From a checkpoint of a small mixture-of-experts model trained on Wikipedia.
Size: 14 layers, width 160, vocabulary 10317, 22.8M parameters.
Experts: 32 experts in each of 13 layers, 128 squared ReLU neurons an expert, 2 picks a token, a softmax router, a shared expert of 256 neurons.
Training: a variant of Adam for the experts, 283M tokens, 4311 steps.
Below are experts of layer 8 (counted from 0) of a mixture-of-experts language model. Rows are named up (a neuron's input weights, with its number) and show model dimensions 0-159. Each number is 128 + 32 x the weight over its row's rms, rounded and kept within 0 to 255. Numbers have three digits each.
Before each expert's rows: "comes after" lists some tokens at least twice as common just before its tokens as in all text; "gets" lists some tokens that make up at least twice as much of what it gets as of all text. This comes from a sample of Wikipedia text that the model never trained on. Tokens count by the router's weight.

# expert 14
comes after: ",", ".", " of", " as", " and", " is"
gets: " the", " and", " a", " The", "'s", " as"
up3:124110095242126088057105106150086113131125197130110097135153148096189175075120117065216118162114157104119164143107083161100097114174163182139088150118118134117166119175125127108182102152142066162136126133091153078131038141132092141137118106098128104119121096136108158147141159114086119136171099134138089152094167084176111146113110122071112097081156109131099154135124141135104129129071149132145175159164119121104117150089097135169076139122113176159078092137149156149131205136106146
up4:106111134196209157195165163184147097068194129108104132137190186105108076159126111088123162150135120140078143162098166143138096114114086131086154130125158092121211175144125084092132137149127117093107149107115132117119140113156082137155095161155169181131082141174136115151138102148101122125097081130150095106067125115152140141122099049112085116070122208100153165114123148166125119142099077129129085187145095165114125122080123171135108122152103182132159134112177092123123144072164160
up5:073158152085117155148086133122137089143113115171139136155129133176147166132159125146068141117126140106195134103124157128143114116162162163163087106152097107144098121088193099079105088163133174159128103126164115127097044108120166107197140100079169155124132139125105116148110117139145152154161114113123099111139087067095092165115148137185097081147103102165083091111128118128120122064118144146149079101232076121128136255123159115059094137118154134173125160160097137130121161138158162
up6:110094169184139117209088121144138138048090161097140177135120075130118097129123140137116077137137121097132148197115122187149111146129122142109067120097159115074180130107149113120171135150129152126094100123130050104119072157156080168133113130105122183096065142112169125177095099116053117125122159139080155146110166124122163117134117075116170139038128162133161153123100156102137142088083122150127094111152233165137181124101117157110091126140103131152129114143176157170162096138144072
up7:166095123153095115116172085162079083177120122109107142149098123142144103104224112146091153109139141122142181166110095166143144202135098122124154167124111138142077121147095095068166145141100129103105088115113157108132193134147110095170180131199128124193103106068110134113136115140186149109097143125146133034174129158149089135100118147181079151097118129138126116091127130081090048195134088113130134124112078202108110187117134135153148138154085100149113095109111076149122099142115179
up8:044115075167128168098109194128138167163129172152156108117121139115095146091124123159131200093179038138180178173087211103157151111057135087157134178110116142152133104193126078108102117138124139121106100119148111131047109129109079109118123122092109100087153132132163101154123136120118177100141140155155133147153144127102157153154110073186153147149122120120132096151142130129135099108134114178161134124100129101199108061134176068160143156111164178171123176126143115182131105129162174
up9:166113143116055153095115149185135173116156146161144120142156141171110127148124155135117121114124111141095125202181073158123070045073100143175074133061114120169137127111077070166205093169125144116126132122137140128153120145121114114143148114099118078157104159183078124096099105107119173085073161146191154147100101150187127104081069116111127187144127095129172147132129153101083124122098139117142102133158079100153186102162117111124136135187143167166153164121162058108089098174141135
up10:142151119167106162109122119143143134124091107147108157136092072120111144230142114151081139117187145124122131133101047151077153144176099115116101150089158125146128086125073159120176154125104149082100152136102155145080124111162149116115157126255135096111121121079152116124210090116101100089167160129153132129193124114136159170095167071153112156129087156138109153187125138119123113146112076157133122117107106138111141202145151106101082146213150116148142092140108169163096119185110108
up11:137151124075096178097143163140062205091112171144150145172155158174137169196154116091179116102103069192126083120117123110128125130147095157191098167156069144174128152085089152110109160119102072133160145123137136180101177125144134144182133105126115132169177158141080123085125090130126119092148172139157148076097085152185132145129083134127138149140165111088143176096159140104144042117157122057096119147104088147140157113187119115161114150140147138133061157062149109145127160140144125
up12:137059141164160108139082119134158183144174149094102170107095180150158130153104133132157113182134148116141150154124107220185093157076126140165126188117130127136126135119145201118105125116111117101134159153150144102197126163128131110159131132126095142104113120146140122131098158154123142140149084157153102123145155141170185137129155109184161138111094155123109105088211155163142150149088161130161165092133171092166133123193199111135121102149109027151091113191126121135080095214059122
up13:102149118200124105115121140160092163139180184078141092154105139162086154105129085143148176120123156129124102135158147151143051168116063039109171121150114129131136095106117154140179125155113110150163177126096104159076081121142072125129162148129255123179142104116107103145128162102168143098143109134167168101150077146140139117127113130085142072099141082063120131116113130131116097132142133146143109104090122142116120149158113196087109149156197158091174167103136117088127097131120165

# expert 17
comes after: " |", "|", ",", ";", " in", ":"
gets: " ", "–", " total", " three", " five", "|---|---|\n"
up3:139129073104143118145106167133117111111132208168119166116131135214111169117129131141187127129114105130170103146124134184123109174153132182165102177075162180120152094115143099173140151122109088080122121177106098098164171161199132062109146138099167076123115138104125086073086079149166123122149119140174085121172171081137105156058083120126171126113115060207122089069151153134140116130199146100130160106117126139133122128153092143125058101173114087146132105138134131150115127185143144
up4:122145095108248130092128129144104137191122099150113140110171120142122114105151081154171137103077108118119142122153140158137121072147156156150125114145168133141181129146103114076120120157098101157033146125122166114158079126164127157121136159132126099126172156116148140011166089082108128125074099126153122083110196084085133193142135125137153200125120087152089111041107091110135108132120135132153096152156106113143108081127112125086111126131179133161122139128212137183108170110149155
up5:148151166163078173111121173147184108145081173119150060123110112129121123088120143116149119148103119105119151159204147131150126093121104085135175173048215127166138139115122112059159119144146150160159143149123093116058135116185105100139110097162152125130137132146158170096176139103179099096132114050079124103067134090096132140122096108112123125083101152129113161109112173102082140105183183117127115091125155074126191097130164131119167154195185117135180114113147102085073138134135172
up6:191155080155102098207105123122165137138141155109161098200203136185091204128104187116147089162087154083137148130129156133159104125168109150117116096124094165116146173161117138133121076160118098101142169130127203129131147122202164147162141133101109142164106128144186158125119145126082116140113110102115119095145132088114144094111078163115166025144099098119131158139115138153097150129163115084093113158156188093120191140196166129060127154155127118109097154134147105116152068123156154
up7:160134132155127160108192125113197109105127117115177174130132214098078120103131199089114180104143098126084112149181101141079141086186170129097131107125160125103122151124156072132123166108217124087133072139077147091193145116117184115138133148142120120166124132150145174097173089129133127140118089157153072054092116135146148166095087135154125130112148114143122128106147134147076208134110128083150140141180115179143099149092131126169142128120088126129152098074186083140131181088075140
up8:128091150158106182128150180142133121165134130125125122095131108235140133153143120139089156119097121155079123131154162102162129104103084080166122154163149179117130159147142124133120099039106171158128111165078134154152125095132104138136122101164131123133053136101154187141174140132134113133124091086072107048130160050173116098134131115112126154124098136135103119038164188079177169139151079124123123061125150084189110152113187084136173148141125138094190124121137116127077149079137151
up9:217157142132110078171091192176174113044128141123182122178133160061117093180140139120159136212084124110154100164138162187102085106127117141118135143114124100109098084143118093129191098093177155084100124143137101100125107104157122153107153123129136068170112066124116155128096069104167138105168160138138128125157121125174138158116125101118080145114117085142102120089113158144118056104104210167211126131121110123119135143181135168108104098153136145095131107095138073120097157136126164
up10:095142128130120117138110174157182140107094196103130175113157117126121109139126084089092148100144125132111106071138096207164116139066152132087171107146130145103089090160150072144111109047229126132111095163120132149100148128142117138155120120087131190076120168112171142116162113153147125181162081101119137121160166106131142102135163148080198112120107156077124029126134165153141083128089100098155113118142105128131153161119201115093095138096103142084056124144159103153196110144123097
up11:088117156103229125110154148125119142136121089122200139170104144097144103130125081144123097137161084122154088163121111146067087122101114192060095131130087119041124134085110099090183141107173143162146117116118104063215143092147121136097127137134158151137098179136165134136142124146126157095126153111120142196182098132134103114096087161120131110136159095166153161076119080108104062117129122110149153119133153173151175138210097144124112215090121125121085189115126161135149156166130121
up12:223090116169115122112107150111141150166073084150133118177166151169192088130135135129137149159043138099127175112157122092056109079146156119154107143069147120081175143138118080055097152175163200135147095122135131182108109112128206111152125152126097119119101111103129172108168140144111140080150103100063155105077158165119113131108126161137071101137134118134144130120172088110139137088183139135185115113173134131200178126180162120123115131104145139177145138104109081160080140139133155
up13:141129124121091109085101148176122148078153121163177086135065110119125070102157112155111203129133137152136170158170156157153141167116174138127118164106116098128177124119049136123163120184186166125123075161150184158095143105134137140141188137134124091093167147091065154062120156144140158102093134075087178081137121135152105163145167093099101059105175135103130099146125089155101093167159185144161173197130147134157122100123125169130105155085155112143094140118174066097156065160129136

# expert 31
comes after: " \"", " the", " (", ":", " of", "-"
gets: " M", " B", " F", " G", " I", " S"
up3:078153082175112147111116147118155165130156176156122138099113100090076096124093138208146135142147124101131163134129085108136064188106184211123124108162119117091117094095113128129119112129170148095094112111131107087122096108133143159134154178105111096124095147125050132163156112219111117115130122077152166124155157136112152101170093115095107137137102137087094159104157180118146151160101141078107125079126160141172110105127112160137111137155154096180092245138191089056170167144093116
up4:095114129100185167144156106120159150097100135131099109130171143207166100077120132145136096230129095127126117155110148176106053114116135124121142119161126129112131072193137131122161120149092089109073124155073189167153103144113134104153154163173125112130051201139155133132146081108075125141127167154165149106103151086161098152153133108104113131118125094132105130140189175063106144083127126076106106187109074084098123093132095175083135148108153090183110143092101160134163072080132149
up5:142073120125134255143118158174196164096172137126126177129121161140134102141153135119113110136154130120110126148085118124193133120096077148116136109146140150112184072143170184040176124180118141144082103187128162119135090078111102166154195150095186131091139124108104104114130110161140121134097138116111086105125143130115156085189118068102097139141126089175095100152133132116153097121133088070080118070190123110112178117157128103138103163081164125169124126119125152153137165070100155
up6:151105128138077150230166124126126101138173108132127125063153158200151095089144136105137075098139097078147142105120115103128179110148147175133105087172157121175112113120150089107147201090136113125131147118114160110160106126149119110084146119151116153155123172074126112120171186075145191110050143149100123145156168180145116084139152149138145140171118080117095157153080146086095125143165112151168114134147211110083172152120191144132168093131133113167106190104088130155149156137105049
up7:075125163123087132073231085119137077140125151100069153086133139061112147117169190103162150128159139127125128161123159178114150157154077161111162137149127161106123130089147140179065137152127139189110121106060166149120140150165115111134145138131150116117180117120062112098172138145100067109147099083100144127107162095094162172117108084095166157121114128157111145081111108114110131136176112028066141125104091196141133193126149072122159190117115115165135146137132151095153091141117124
up8:123114119205141108107201209150107103137146089115078165153126110043138099087093134174185124149128133122124115124160155134154157113108073124091117101076099173099100120126112106153184117167120147142129127112147175164187168099132149137130168109091149128150120173144112120128144164179117083074092072109130111092121117123148163159133144160119093133118089061140156175047155143111156130134111110144148100060171091087187073136142116135107131185151059122133176169087097076128134145127100164
up9:179163141126143108182149134158140107053104172162108169150178176162184113180085158132114139121131137094084163207154106145095167129142146219108122152107116105108155139107133101142099125145120147162148079180156053154161126117182141131133083107097104141097082115149113146135076086171094077088163119094051118096142143150130129117142166114187092100115111128142124121090120169179129161104167102061163152128107074082040152108113160104135120106089102142135143188150152116115102123136132136
up10:202154120121142139106130171118223132116113104110183098117126131053183102094077072174116140116130162087163157142103092105125108121102121132145103116193161195099135106108115118142165131092121084103132041149142152125045107145137151189138160141123090153145171083155184156120156111120147091140111137138145115122118170150142135131125137129160151125132103136089150115130134054159131140078109078162120125099105100138122182216162090073147124187072158144163081148129134151130184134154130176
up11:053090091174155162109111129123150233159149134130163135148085124101136144116131112089132170112146134123153111199131170147111171114126130067089074070119105141196138139155122152100125115111086139142096121100096106107090158194153113226131144061091127114157153177179146170109124120080128113151072142081163161137133106117123164129109140118080086127118185126064137119157129116110129087130093071122098124142121149137147076129212123085153151126101201135117125152117118085109101112134166091
up12:099157115131172128145204102129153095148170145102120143156150141127110151122158144158111111167115082119130160155077147091158113083133125208078118109101144108125177134154148101077157075112161113115134123119109138139076156151106170175157185104132175130144112151120082039099079064120170137147140099136119167194164121126093133160112135068172144125133085106128127081099084116059161106098138165117197104136121079110186110068173186186116156128114138110155109131144139102139149152181195107
up13:164126116183172104152202127133159154077188143166161155121108131179163143133114146084135131102171141109107116075125088175136115160096088124090175111130148121138131076136148180081140096105161125101162169125077124083109112182116173101127115124078107147150068135124112078133103114149155090176116021096099137105148143077134128153123168125113195193086155121137128104056079160119151109172188083166166110137158079141162133167120158179115108135114139122097150164168127108157121096152134168

# expert 19
comes after: " ", " |", " (", "–", "1", "2"
gets: ".", "201", "200", "202", "199", "197"
up3:101113096231150135122126122131141132075124152106230121123097098156092126117111190103094179131138118134152109095087145188114105107119144109122093160129086070120159130189149146099121150156157102107145129167127133116105074099116161144118157090143154103082148097119120139149104147199166162142155113165160150075117117168157135099171089090098070102184181082182067153122079160155107111075132091130087149171095058120150140084138114106098181128155138164123102118106170108130140157138111071
up4:120110138155193118121164150134098150120113126118124126113120105075119139083151115124152137139105153147111162205114082198184115181132134100180101180130108177106143094117143120148089113140183165128123128171110114156142077031140077105150176100154087160153112125058118119104118135157136152149138127175112160115102182121077191114111106164144058130128137142127036146134160167072120092138139124132128117154130164155130131107122123099128109145174086109134115152107192071215100138062185111
up5:115126146128204135141073132141120196105130144130117111151105149070162101158124135116111132183085108143203160118110120158155175074144106089084142143090108044114124108138150170104183077147113123103061095111110158156135083088136117113121155083136147169152089124123086146155111095105149140127125103111122119137171184120149119139133100093096111132070085183177115143193112147140091163121087141070125157166240157152102148142153173062102127190116103128143154087107124103099124138099168164
up6:204193123088109137210079099135134172110125076126147114146122147043098112180132111169123069149109135151130115110129130116062174193126098083139125116149051119151141162095170129072091085145129112122086115130108072157103143087126047158117162091068136127162143120130142127128201094149129139147080092137132147138126112132081146171123116133126105090154162111158150124122142124103175151145146140088104087123178216121119103131082118109117154179121081109135151138120074107158062141155154112
up7:073107171139151125141217123156164093155131131143103140124088166160103128166142138125125107115125155121198181144125127075090144083149074147127058154150091136140116172138129121156135187101143172147080102136130148107118114117150123123166142100150126116175056086140169137089146084151172137081150101056194115107107121132155087152124082085156100115175109120186064068104154164068114093123069161119149123108153134169127117138149128148156127140105139142186119158071122121120122086186141217
up8:121134092082141138190111178152135122096154144133164123111135190121120196112137168109156200102098122112150192134132136149152061123138120089089111126162131156142110084149053111071168080183132122079124109216109113113168127105189160119151141168097123193127138101182190138188117127143179157161128103138107100127148144105115135128120100093120128130073110124115067112109126159096175070104147157083104103175145109125193150132152096139066098165081192143095143174095127134107152114125115130
up9:110150091118141160125072168218120101174092169140151120159190139167148107141150149125138142124102109106130086086132137157099153155092089123127131171095114140125223095122158112132109134187116157060042154128131142131088045100093132155142149167114156179109170164088142125101121089086199145134117067136163120094125102137074096135069121120123169131168118153117124158151126163093113131068059097114133134134099186094134179138154129108095153126152160093096074099133153130086156120175154126
up10:104172125141187164136112132142190145171152126128107148131167102113102103147154106159115127181134095127098153082104160179137129127131115099118090107144119139120121182152114137104113165122181156148044102091163108161118117157081130105116174160128154184122075130117166115048122067082215122147146076126113094127146157127094097127184139076170144093159098079125054098146174165065137120115050130170142126085129124102176103132171119148110141141120103151110073083118145096119146182103165187
up11:197118139101147129183138117127117252110101160133145104125117161092134143125109058137078125230097121136118097106132106112142076192157105113061115160103166093121097089107153133109149091196106121134081131177142106107150070107156088103150213114133129153162128166125126110126117070123136119089135112119113110123171113087152139140146143178120150142076128111172110147139162167148144132121111127125073134146187143135131128130161135133096175206134146142160144117136185154123119154097127224
up12:127135171176140114123063124159134190170131107111142117189105134106129169115141163152119168132114058125219155113062124098148121061148048144049111133167093114117097119101126130133130165179176140080114167119124117137142139140097122130164148145091115132148122154155078130126115125122145156065139115135084113101156146137173162102155113117116141109077152173170152159151120144151130097087147139118141128198151064143153110154143234133140153165088119179148187145075113153083181147130114179
up13:151158093204112069107106144132120172088156111082119084201158144136145152167136136136145109133076156128117131175142155167187138094142072125102105175075139105155150094110142146071149142136130170135154175146137107151134132095162138088140153119167168133170109100082146128173078067145122100097220167048062139135158124164158169089109107078155132105091135106112149121107129152129169044086123143115153121092056136135120154130142081184116129128081111120149086181124149112099128127113088157

# expert 18
comes after: " |\n", " in", " of", " on", " at", " for"
gets: " the", "|", " |", " a", " an", ":"
up3:166140131147140112168138084113132160086090129095152203153129163067089091120152136085080030154176106159201169135168158120149138191123155120160103150103142118109105097107137133077154151116120148087148110102108116180150101119144132098153159183187103109133120115094179079073117052091074115145109137170088099111132166166112157155180137106189076130147098109108112161126098157183091134136128126146113248119159131123139101132066120128135107125122144163134117108130115112108136084096132135
up4:122140090128126148146142142134104184167113133111132142083179136124174124126118082089118019138138096111131157130117056143125130093155132122121164148129094120120132186067143085120159122125135138138142131121163137090161102072179092141152094102091115115134029156164172087031138103088141114137152098091147082131157082107151128172145171142146142091176112085152121119118085121058165148066172122124137119184166104076110150146088106093153079135144089127112129138136059090074134160148084125
up5:124099097130082198113113112150087167180136115116136182147168141069160148116136142161117065163171107145111120122149051105121073187120128154101117135157139164120144172158127209132136105175063111111181150115082111129184051136155082166120150162118137097109145118107129135122153067106111128065134176158178092098107118145149141158144117185114197086172145089106137141099147147138170114074116140078101165084194138136135155120145125098107107145129148062094109136125102129199144105155149110
up6:124092081108121121161180134162045087148107147168138149133143116075137122098105086156113143111125119130124183094134142158117181158202194134132156174122135116172186110136171167136129123153157123101107122164098108126163094159215126177136130179133144111149090157087124121163104044126127121093132087106093092119097137134115141223128177035137111049102152091116131139115144147139114112149135087114086112105169154130154174165153142166110118122086112091167094153095096076137093102166138109
up7:180129152146095132082208152104130116119134115116150086175126139089144143044165120076126058097110133149141129132142132121115097169122146146107199165153105091125141144189140109049106115129195093179130101113126157119113161116180120136092153096118134118124102098158144119164103109156150164069163106156109046131137128123111178088172103133134116112177181116126157127125152155157123106106104152130134110121159131208081096132117135133106102160103138104250108147080154181090062102121130134
up8:149085084141124159129084184166117157094123194094142114135101148082083118107132006138147113079156108141138144105131101110115169174207136130111152121130174169106066130128160130139160089162149147125087162116062160112147155175199095112108166144148149152149077107111076097062191150135134124161100106170074108148108156150139154121141153083118108125125126143111112151042163091149167131067153106099130190097137154101168110111119144126110097139132137158130170118096138110095127086132185109
up9:097141086134208122132134111175111086026113135105117168133146141146166089146133053110102146109154116121184163130099162131080099159097151108150134111149109152126128147128076111122079066141148072173093076128110139102077195146084163102105134114072149168104156143128070081092135146103176149084114100131131190085149126132096093141121131164122102116147078121112124163086214103116120097115141128081118139137171153140131216111100121162107132121170166150133152100130119077089095169124142182
up10:101146090220106170167146135125217114098104151132161153136132088165009152065159102118116125073126118135158077088100102182139146154160114138140101117111124184145089154105146128078120173158180126141146158105146178099107143133123137073144125099116105147121174088123131053138169120121110154131122105152149087151110132126109077137108182151122130099189123062107103121092121137110142102065098099132090147140124117111129194169125151074133184132121200136180120116112150102148107136107184128
up11:076137172116150157161118127148050177119121149141118082117129090184135120097155185102148176099142098109140186148168143103114076109146115159101117143189154091106087086090117154157102111112146176075090105109125174155130177109183100069168112078134084162140070078147105135110131084112150169127163124148108105131138133155150123126117082114126135077177100105118118121092214089139081134124171170144113066127132132151143168174207147121038129140100102090111129141168144146077086126136120155
up12:124134135172125143111126175116149106204125131173127174085084122149102192115146175137101175128234138136142151146134095129163113135088135128120106115123132117111075064103163120116144133087122105152130106080106108165137134165179115113108164148109116111109142117138134131133097130040130136018160148140108107128125168141127136115153110112102119159086133139132118137100116103102150075086120095048121152089169119139159127125093189041116057140093160122052182181157100192108161139133164127
up13:107125141178103105156143159143105149070174125123098080128150208146070157115130098138134123126146085135127116067105162119114081144132101123153134180130070119141139154140101186083178141106208068147164130183104110074130122164056137109096127125151152079171125132085148083182081165151161117096142113183136091148084075120152127093118108054083180130107176127118129086126116127102183154095144143119095109107133121202045130126136131185109119112136140118186150118085097119136100145136130161

# expert 23
comes after: "\n", ")\n", ".\n\n", "201", "202", "200"
gets: "-", "==", "===", ":", "0", ";"
up3:101102122203176107137135119127127151020114091190125166118157148166137175118130080176110098116088161120134087143124124204102102151028077119083058118128166115124095132122122129166139106115064218150129115134125153165065161135139172127158093099101163108117107089104163117087135096157172117137145113114069132104161134124093125097168194099160164117172186148153107134127118122098138144149078132071148198120118133156109138162138109101148136133186143104113124120115119114109161125146098103
up4:087144106142206154145159118138187131189148120104142092141143150118102165069137154056146106146183118172142130187117148168099148119141157085094103138189063183134144126096151110130146140112193088142090160173096129127056178151126083151180160112119172150134184085104117133172116126110106169106133099057154159113090160153089120150093140149113172132154123153099161104097114091142128068127127077169113141158158128111153127093152148121137054175194124143100098102143092109146130084146086173
up5:115129144136132215092162145165120111080106102178110212148142100108157085103168137123104093154119122131161093164125047179152110144126111181108117129098087112145136170112104112151143176150091118118121072154140179085144142090195137154151158135109104179170090146157141152109171139153087119107130113044085112071125091065144167126195095130119127121125153136137114190115111137093123148145083106123049050118170121122123138151097140128152069102111103050151104171120119134174134125141148138
up6:115123093100133148201076159163097124149126113158101147090129122158099125133137141199110150094106163174172154192145118106097063117151091119154150162131071102123079142108113152116153105151119139098096111100117111084142169109159146092117179141136162137138074086133100129048166124138139147108102095173087117127138134151137130167107131101124100078180134105114042200104122144088109122155081116117180128087114244117110144136192080138140151127106123114125088154106094089137034144157151136
up7:144130114187160115132176165193119104120143184143117153128135095073166107130131154142112137151134121133197106079120160116090115136040053182148162120149143123093113173097123137064144168109145166090153085126133152130025099119152111177165166098095130197143113071160153150134162135126146155164105125133185132113152149145163122103139064131102104123172159100134098127172133125035106138154135108140134139097073146203135134089138145124034141114109145165111119139091155109105141151138142119
up8:113145138189182120109154193138115162087112151090161151135135185131119218109121115147115123142192055101093134206128152154117131123053135131167135144162134111178111100122124112067161112114135177128209009132139105091092131120192106160130110130106162134111098159180131121056159114113119109159143108122127134165111105162079110102095089087145116169148166086137092125106092125151112144082076128090167145155099134123187136148138109126112066139155148146102076125122110125159133103130139122
up9:109128093192069146126104105195120101115052134161167133108144150127075149148160125106080150141132153153117149124102035168156102138186116202137129146117120124120137100102111160139162166106148109114150152173158112109085105137118160185185147115116118196112126171130106150133139128107125139132173107155163126128068157135116135164059165105124155085105103115077176072136091124126105055114060177126133116163116057154127173180072126096126134148144099153167087158134126209135170121118141151
up10:134142130098123119123139160127198145061143135093191122137136175140107173160122113162125094113164063097125069143141152159071107160118108108163118132084102066140150181152132130112145090137136168089185146145122108142102107051157153177142113140162163121124116123132170109087112144111123073178152085159184120114126106150137195121076170090203164076136121101180082143133091139114151124156067161114092080123115093143126149202115117157161111133121144137147145149114154059078072100074114086
up11:140100110178106144133077160146119166135146114166144134102161119102108201166107146101107116144138179159111133135130168142101138097114118094096153197119163184067165132107131184157122110147178153084134178178189105172074123125118174050080120074156115152220141153124139144142112112136113104097132127103141170131169136105130145159166137155102120139121110125113153156151139116129165049057144153108118118132202104202103127093203141138136177163116140056094100106121083149169139099116125143
up12:137141169091142082130116127135147057196095158144147056099148157157114144121156112139091113140134101129124153153176096142085154193209160252093094199147110147133064093112139156145109147139117149202107099150144113101125129093147101060128137092118150129111165094159116125119108180119127107112153160171074111156142161087141100137171174121159095156103120137190093094121183133122124143125123095155104140096114165148078098140126200112135118100167146140128144094105129113106117142194103177
up13:082130109135103085144115136146143166140201146129167127144111141073126192155122097079078124124120127106212130117155145134159107192128135121172087153110150086136089096121150117152153141154117159109114153132145174131152150066089161115121140066118150101164079088138211143147120129110114105059124069121127129166159181109131141106128148053162181185139100166139114107172092122070142093147142115149103142145074102102086145142122160209087092116162118117147121110051117061131063103122129110

# expert 13
comes after: "0", ")", "1", "%", "2", "3"
gets: " |", ";", ",", " —;", ")", "%;"
up3:115137126238152155148188118142135142089094150118139102108150126104135075151148123115131151111147182120160148157063098145097088118144092128138083144141128103103176099106130094113126162112141101114103160094125084131078121089177155158185144119154133131169143096158151144096148073140097107029153105072054127127144088117160122077165101046147161097101065118132102161109153143141168165118134123072131156107100147111166194140127104073094166135172122153140171161108140068137109100125071101
up4:116155075091225108162137116130143113039127114122115090130129178132195101122136151071140153151089101095127149145133126120093133144118137189085140151172113089164139116111150128117108128167141119094144167226122148120112163137117183148201119076088159117106106131131195139090140135177104178067118136110109163128152118124085135143122162150108162068103154120185139098152066130139187123115117113094180151152131168127095159129144122126101078089151094149093078123105163083164136165104174064
up5:110144119135117180162059130112131127083109107186141169147166104140120213085134093104175129177104103125108186142158127106170041152183122169138104114114124127134135094182122167151123140128084184104133171113115114144121104205106089106083145078162118106112154109121155118137070063109107092149139134162147094117165096101147173139122086083143134079161084183080156117098099130115107115072186142143151100164145116150057145152152095190092132143158134100107092124135116136055123070120128122
up6:189116124105108163144114094159116157127117167123144130169139083088107132099142124181140183081186087118116123126123133058099145198147139088168130138118157190169088126168094151103115080226137115144165123151105153138092148095113158124119166095083123131094176227094132127115094087140112132079148140146113154084156117144114175154152144168134139164161182119103126086209074127111083153096137126087143144089153193130180094135125127120109122145084101097058121144113184135132169102104140146
up7:104123127145086180116139142115118131147118204140118132109136189101159146066155127161087080142073108146160131126171166135157096152128126134198114185106110156177126138165111078158152197091117179129129089154083141159111110189155076107172162101108152153153130128107115083090167135158128099120162159107152137134125112111089104116153152138098102142127115136134122108107145120127060062057119127104174101190156122215090110120096170142098122198086131080155172156186167067145106134179136131
up8:150093129127132118098141200172120110126112157122124172179123103098161112100150181115134153121095197132145136151112086141158090128075118121100143109089102086122174081144092106127174158094149146132112075112159130130129059080129114124139147145075140168113127149203114189106103167153141180069102116172132115148167079133144138110097060122102143146174161114111119097105176112099122100079107151154167106117144146104225215130128137115076117133074125131112080118150101107212184088121156139
up9:116106179117106136167133156141130133153143168081130122113142197099097108108150154151117084136207108139172139155104128105150062125153138133144150187152101126127148137130167136148186113160194161177090107113103110093138111070154083133152150089136148161152132130100089072101146031109162125194155117106143087110126125123099086134152148108103140153123147152124111113109142111141132136064067157105147123154152040173090167168108121187151138227102181117100113145151102109167077143145168184
up10:108100106123139159083149128145214133084139109161152179173110128110150144139177150135085126162125125118120097107126158119088119133079061134109143120144099068066144182130075106115183127144091133087135126192137123058093165113094153156157141093167165162104131096082073124082120156159178117150129168143150150126127203148152135132089054082072125109094151133114138167061094140120083105129136128154104135150140107146127113181119083181137163123118163144119149123124089223126173200125159131
up11:032155077186130087199139155124145214081152199119143093130095171147131099127133146099121137126122092134118178168131147092175138081193142129115112110094182100126151106160157089093148151128091167105113176146139143101132075125118121144153135110088121039145123034192139145106150138151141163160068103167150146088154101110146151153124104125115153155097096163113132095119147108160123102105153090097102121120108093079146150105160102146160154112171140138180156134057158144111077146125162116
up12:130100128116145116073099134144107099189111149124138120117113146101167117124123094182173158158053158116121173090163134131162130095176131095141182136139119123166150070117158145114143154121132057200097129133101153099159124156158204109051163125136130110194151121058102148147141077185118144135179088175118099103115137145051172134166100124137091107167145059104131135103111144121116122090161168127158135133143101161155135100140227131163128134098159112158105155116205153071085125133122110
up13:114174114171129159109144100174132141143205112069157124149149081152127148160135143091095135146115107126051137159127086114134040068155051116158104143116180105146121102118132150165171160117118112132157136149140167057158144123133128127163159159119107167135105098186105192129107136144157124077076084102109133114082104145154131134155097142144116151117119056138183111078089161113131098115064105136118081142116099047080113115115194142121108195119102144141096186098077157166132102168133122